Weights of a small mixture-of-experts language model, trained from scratch on English Wikipedia: 4 picks a token.
Below are experts of layer 2 (counted from 0) of a mixture-of-experts language model. Rows are named router (the router's row for the expert), gate (a neuron's input weights, with its number), up (a neuron's input weights, with its number) and show model dimensions 128-255. Each number is 128 + 32 x the weight over its row's rms, rounded and kept within 0 to 255. Numbers have three digits each.
After each expert's rows: "gets" lists some tokens that make up at least twice as much of what it gets as of all text. This comes from a sample of Wikipedia text that the model never trained on. Tokens count by the router's weight.

# expert 4
router:112073098098135131099077025119095102139161140140129146143114136105073115128151183131133110116164115132125091170080170118178146098079171161081179100141156100141110100124123087122154170178124098090101116145143124072071147161131117133100129106185131115144143102117089113151088104165143139146158086139054163084095193158199174129139099132126169148075196122050134138122112090153142074169165
gate0:242091131141156112157079127148073142149160140083149079142126081167117035155164137120104184128145201143085164164194106094146084112156089116155074144167152186118122149175105100118153156159142110090173132123140110152134159140103135108077155134171095134128160123131138167143168146171099093128118128130131134174100151160129125117090089090195144151111188179127148139154140101122126184166189
up0:109093173185155130167139160154112114085128026162127085066195106116148098130116120189176128136110166168168160129103170146107138109067132152121133084092110164073120085090099069113100157175156127114167111066082114118212128112140111094102092161176135136147120198135105125168145128097143140165109127165156147133143148143143097130126146194131120170150114077144113135154104172093038083110095
gets: " ", "ars", "ens", "art", " /", " not"

# expert 107
router:100130131086166143135099099125116115100154134101182175126078106102072125165144146143207121075062140161080108116122146138154144124104132127103168060062130107120180134085192128151138115170089051100150150155141128144097074162147144049100077127169128116120125098086143151103101121074137103112137146079058123126088178193192169128134158144141104106115151140090137111206109111132103122144124
gate0:139166125124116188117147138153154097116122107112195087102122189109062110114080158122083133170083165144099087127162111075101130114146122120121178121077107139118153086122161133149149098094116150050170134081134090111128176108070168145120095141119124140158089150137107113174125194190109120176111134105107105145114174088143137159120123131094160136099113065064101134187121098141132158169128
up0:122058150113124100117148147132092151129144148116072135154128128114152107144165086111151125124160066120158125149088082145159070190101122143163069120140099130145154207115121135089145113125108136160161144093109167122147174103089122147119141153126227102102150146127132137163145110150110123142141055159154147075152143116100098113112130123085134138164161091192217119077131194128104118078115
gets: " The", " A", "The", "ing", " In", " New"

# expert 29
router:161130126098171123141121074134152180141159144123113091119134091084044089110161133115129140066122146132112128134127104088212125086119142151112173121114175096125157154126162120139161159140097071119103104073140097111099182163096147050071118093146148120141143104069105139151111108160142124154101133167127136132094161180178143132103110113132055108094140183091106188136077128114149144129165
gate0:119132139121080083189068073163108111122163115121111124153142083137091069124190041099159104128142161176130123099099106137122091088067106085041161171090127173100151146072150127144121124152092119158109147145163123132086114127097203115142120131155142113180177192094095158141144139132098086086105083145116083180108071051149140117143137180117142137130157144177136153127131123118092154208099
up0:131142090071162099164082117146159131114105050110119096216154093112103085145167169131148182154132160105197104118112077123161099076051141167148114147155139138180131122123158091154154103118056176148128146147103161107080073093135152097078157105127132129161152140102133173148110100138076135135109103163128164117122080123126107121123128181159126118086119119126118106108130176148161146193159
gets: " of", ":", " by", " the", " to", " named"

# expert 83
router:131088141135154099128143060146153135118155126120135138131170098099080097120133125114127146083099126143122118103089111119187133118127150201057139106054152127151107143075114152113160121146118101122115156090058106122092100169100106077138125100137155136136110135081121145159076123185136160121092138122092107155100169147211178117116130108127061146051128169099093160172149178158140112118144
gate0:075094101137084079156073123147106110081149079130120148122145125090111115154132125088158120127132148002124188143114117098147136164086129083185117133093173101092169061128101117146106159047175157089120124173143145148135104164134196109160139187131132104118150125099110158129112037120148133121170100196153151193086080156164133154089113139151146117164133096154128150135180082080108104124146
up0:133162174102135165073100148082153186166121133154180141114059125124168106111072156191172095124131107178118135147161107165133075095115098132126147113162094122080152133116151064118129112122103118182164142137194123058118122152149099166113147139091140157137143109163081073086113111096129106147165093138159141089204143072095101115176141147094117134121158107152151116120106143147124190161139
gets: " of", " for", "t", " between", " which", " both"

# expert 50
router:144147101074089125098101046137116083082103106129105181134139186142090143121148144125116147154138124121085092142143126141119117191106186165118156061103115148129154139123201162120134154129119069132162126153102122100148101139125091066084112095185133128130153117119121128142041112195117132184113144119025108174082183156155188134124103123089121133110160144098084121152125099150115112143135
gate0:117124162134139114155108151105093111164096167171189105131109134115064073145133129128081079051138147121118153092108047134063075132086130111090159164142175113052093115114110120101103106175174157157102111097194155099132068191162134113173142123129130144143164154133121156140147151131122072119137099125127133135130114111171133154150113136109085125117121143107062119143133073057128121155106
up0:152125096141143102121091139158093093140129153062101155149109121089117155153102130103125200169164106070077132174069150108127147111165120122131123186133117218152080144101116158168130138136142148134113191172161143131087162086130138086099175118143096108098148106140097116167171160108157145152134178112140141171120104071131052132172155078081087163117096149154114205119159156147127159098109
gets: " ", " $", " approximately", " £", " nearly", " June"

# expert 44
router:122103122071146149069095094133149124132177138111159109082123053128089131151142192100102130100120108124144116134091149118165119118095122141112183061062132149127165091070094130087140129141134143102114152110107120136073157198134145074081099121166173103143170119072105151118067118106112120154130076125167133139179154143146108144121097172141157159089181166135098095178050118140158112159165
gate0:136190146102104128156175099109123062118154127100114141137123207171085111139130062122172123152156141088111123152165138134088091091161159086133110130154198073081090170129166105191132116095121137117118090141096177164159111093130129150154150150087083171176125164144124129103212100132163175092128138115088133063095087141100171091117121157123142145135112114109141169120183157131092152099069
up0:122113116147195093178122127175094117115069180108136132179158120103131093136125120100123101079107180157077137132126118097125153134144156162146061132146077101111103113184138104103121144166128119165195138064211126090081100142109078154146184156121112056145059085139176146132158098141161126109108200146101092171121140104131122162129141114096062136143099167141140172085165126108089147108129
gets: " |", " alleged", " community", " served", " illegal", "ath"

# expert 121
router:120159109112140100128154039098089124110124131150132180117086181133044130130134157060156092107115091145091142118058130129146100134128156131105169112127152124089148118103159162145180104106117081162154118144130162111112100210146125064097150112168118125132166099113122106123089108128142110128150118118062079111118183142163139175154133159130106165053166128060101142160156088164156134114133
gate0:161055133129154173160107182114136185082103160146192119114125188126153149189121156103164169225130119156124118084153173064137065141103156116158125069133146146108134132107136186129112107178142135088128130113098151161142113083164148168130135097102132132135112084181201079131108092167104116095100144140105139154149088103164115176102149065157136149150090116142162150146137123186107159120151
up0:130180092067168119151191118111145142118090117155161115152113134101106161137118119137191161126103192124156113073159154084194104112142101169119153157069096113122155105124126128135211129164143149105088168180165141127083130167154175188121103137101144171073118150083116076084082073119146094195102096102142121144106120075131160090137061146104139173122130181106094197198140099140138100130128
gets: " ", "z", "te", "che", " $", " Z"

# expert 43
router:131162134108122079095176087088139135097124119109161186130111150120117137161170137139161114087128165075071105102080153110147131091086129122099137115142137085076180116063119159114123150127137053098112128132114058106095131222148149078060082102124125113143226118113074129116101091147102157190087117138079137116085154135148128071138186127123129143053163158123137156153126127128116122158146
gate0:145201172118079079172112140107119136134157137232146121120175118132177103109098167143086109132141109060127101103154205138057134144156173143132146173150102147113124126109074148156151160133174126170167137176183083154169157136183153191085117154086098112126123143125123164112038094128079119167106080137087154156120096101120119134081150062138092142087164153164122175134152095136103090185129
up0:167122162108142148124137127093088092177162069194154097145106137144088083091125162098168153134078143124150145121089123094050182141151122124148150057116172105109163107149140123076162134133129132185123123111136183145143111109168091170164154123132155118115108159145125158133078140115136134119136089131121134126142054123157116168050156148130088112222090106060195102124116122158109095164168
gets: " a", " A", " an", "The", " one", " two"

# expert 55
router:132156135093136136140163025134181117084124058142171180137091131110127145143146175153157155137096108154105109199090155099148133112126158110125171078099138113096133184114097137142133170158104028113126073110161102077062098141150176063075097140117134068146150125082134114163075124110143123155130099117068103134117190190173169164149132183099139130097182143080067065139108104154094177116122
gate0:128064146124105197216146143153144055136149139049135125162136131131113127152135163189154141159156096096093134160140132143119181170168122100172177135152097116164104181143087133136115066154144145137107129095150094115109138104131152179103084180096128101140142135145115144086075140125172145153087072144110098191133104074128141129103143137127098135132107158167064145146090155087116138158088
up0:121075121160139159134127125153191123093085203134178153122140058162078082150085088166159096153130127116129113054154109081104113156103093118149060124089157119084227172120066146169151063150115175148166124138127101073157145199116108143178100091063143162117086158153074087125077132153155160143185104152145090116092163061149144143207125138150062157084158156121123204152081100166101119101151
gets: " ", " C", " P", " No", " St", " p"

# expert 40
router:152146146075119102093098099138109135105212096156129211074053112107086086114170161118138124083150097163130116191131114125150110149153124154099183029129147161110113125089157156149164127185082082087102167111128111129094157185109141080101134116188144075125111158095168113141073104157135141140106125108087117136125183121176163120112104128095159090107166139124140155117122108120139158127124
gate0:162094157087177116177082137125177150108158161090129119135103155044100158164162090158133165137157123122169099125130088145132156051135132137142138076038100195166099187105121155114104110142165139090137137171075124153167181114166126117177142093173153145149087178124103125035144123154130133144145113112097127142146031112177111115116106082155142086111129130141172177092105105097129148144200
up0:127169143195103042119102148127119124132149096136133109057091189158089151124192184115164133121129073171147110076113053160105131155104136127135186133114148182168105077141155179117115069142046147125188088134112167112174159112112135125118151098147125086139091159122125108111140127182059113144115117096101104101143136116169151125076155151079152100106134102156167132150145130132108129088207
gets: " (", " for", " after", " where", "as", " than"

# expert 49
router:188159161132124104121131055157132143134106124138167166128150110125115134141164120085098165103115109134143139148094096040143153096068089132116151063129150113138187103144073132093150122121128038141126117098148143109121122214149140085103088102124124087092140106057135115115085153184115133110116084120147148149074201143234151127116116167110167113106180164110091149101100144129143120155136
gate0:108191093065143120144085080111198100084105182106112087073110116164122088167099107143194132107102151118117146108115069170152129160177157151171096039121094172138148103096148073119196113132132147132077187120158117147116108112142107107164136152142132140155099148094141131097166147162187125143122081162133056111135166122149133119160088159127033128159137147077130160163164113102175157185123
up0:103080135212133133108103054112086179141118108143097131129100135166138127084175163155054165188088174120141140099096146138143123136046168119097118174106107103097117091067120133132103106085112092104142030139079127100165146226107062143120141127132125125136150082135120105202147123120075128099143156144122152107144135160114119133121130146172175167127075154103125064101090155111159096110164
gets: ":", ";", "\n", "-", " |\n", " |"

# expert 120
router:169109127066078082087171090152149113123150100159186130122107138124082088141148120133150133124144138111105079140108111127153146156148095157025204041134094179139089114083114125100191131133109076117154134112148090096149109219131180085119068124144163085124134164117148105145108086108132137173064109100071114140135157145207172166100132145168165104099181138103167152159119137183124160147169
gate0:164131121140099137075128161126072115112128144138172158121155151178087151189123137155127095144159168170083150105186150124094099186100077098073158128059114115126124108161180168166094178166128107151148056123153120140130134134115118174157125169115085188145144129163137159160070133146094118157140101144080141129114102092147113162132096159180155046119100115103129115114209125188098140097147
up0:125075131186171094146174107144097167097101106075148078137140113179170152122134110132105103129121093144114107152070130090165141117110124186133180127098106169149128137132146113098131042130136144123151162100110110078110078126100145136083082153174111067165148166189177082092177194114093127089110089135141077157173148117155127139096151090135113092169156110151137153104198151148133199128144
gets: " for", "|", " years", " time", " year", " season"

# expert 84
router:163115133104157090106108083156110089104173100123122096115139101126061103152152079115137168083129139135134108141035109123181148120133150161090159108081165104124104134130136125101142128120081115134111132086125130113091138135135127118130121102131150131129144135054119133128111137188140187140095135145130109092115157173216146133078137117127047113088152217104091178159120138152141186085147
gate0:151142154091159154154161162122132135129114143131138130090106099170176083127195085085101150144167137092100149163110202120155110115143176141063147109159107150154098134169075098135116128172113082119141131121087174141121151079110140170128148141169110130102122102131104133090097091096122131169099154164128151171111093166157120114082131150141165074110164150121078101029116151129106103143134
up0:114126126156140141109101125151098201099110131157060142147115175084111176104070164181106114137159107140123181128143121082147120119158185125109148105084118077115084125088183131130116105085137132128141123014171106136194130135143131095139108120070130123080144160122139109106084131102154098155161142145110145090124101138215161174161119060126123161173095087120157147151153138140146133154164
gets: " of", " in", " from", " for", " to", " de"

# expert 113
router:144156135066167140112100078166134176092132083091158190109135114120112115142205153093172131112119160169076053138098124132150110115080110122127129091069116099121153142110120129046138141113104105140162103133144130112084058159129178102109141108171183131135161158102159103112071107117119131121133070081106173110091130106166160182155122117113194179125188163092137059101117147095154118168136
gate0:082114066083119116140130112137141074149124103124151040093107128138080144165165107123147066080123155115151105161171178147120124124130103149142116130139119144073064092159174067133108143089130096146150116157135157150096104137165113158113132093134096153161201146114085151079111104146100161100140212069149126117097130142077132120065099169131121098141121064092158114098120113126131072125192
up0:070053142182117110104131125143139135158108183107128122114190178085137139059151093111135101127149106129085189108073103080075152154177102160139153120091153152084169194092058144169145113068132143079132129101090108144154190109109092152126113154127083110166119103125160124177120097139131080145100131151096059117109154131098157117170084151100166145078162183079116105109134142151161139105130
gets: " a", " is", " to", " an", " are", " has"

# expert 35
router:141135136100121121105121094127158130104143100133162191132136072110106088184161143110108153073134135108132098125095133144115127179072136133121115107081102143098212131072124140154145166147092089116099129161183123156107125204184151122128055083180137072147153110094094105123112095132158134150084081143065148128062140166167129190149069120125144130134162148102122168148106083176152125141114
gate0:105161102076138112079148123077113121120176110099186100149168101154109130114110123148195154163129121080143108175137127118143126150124113107118123128147166182118169130082173103077169121148119163120160100166055110165083113120128156144099123133200108142189161178113095152154145026155147149165117113118146109121205111097109192133138082139164162130181071143179136109113080105166142136069124
up0:133067086105115109077161101184157100126176058117093127145151101132094139141135143127157166148122131137161103173107142080138107164133132151105155111142151163142161118080152143141155198183137129168112082109167152134125156107118169143104118140138137088139170209150116136124135123092176161132101088142142107143106142082101150133113129139149124092142047100193172136116085153175052164100111
gets: " a", " as", ":", " an", " be", " such"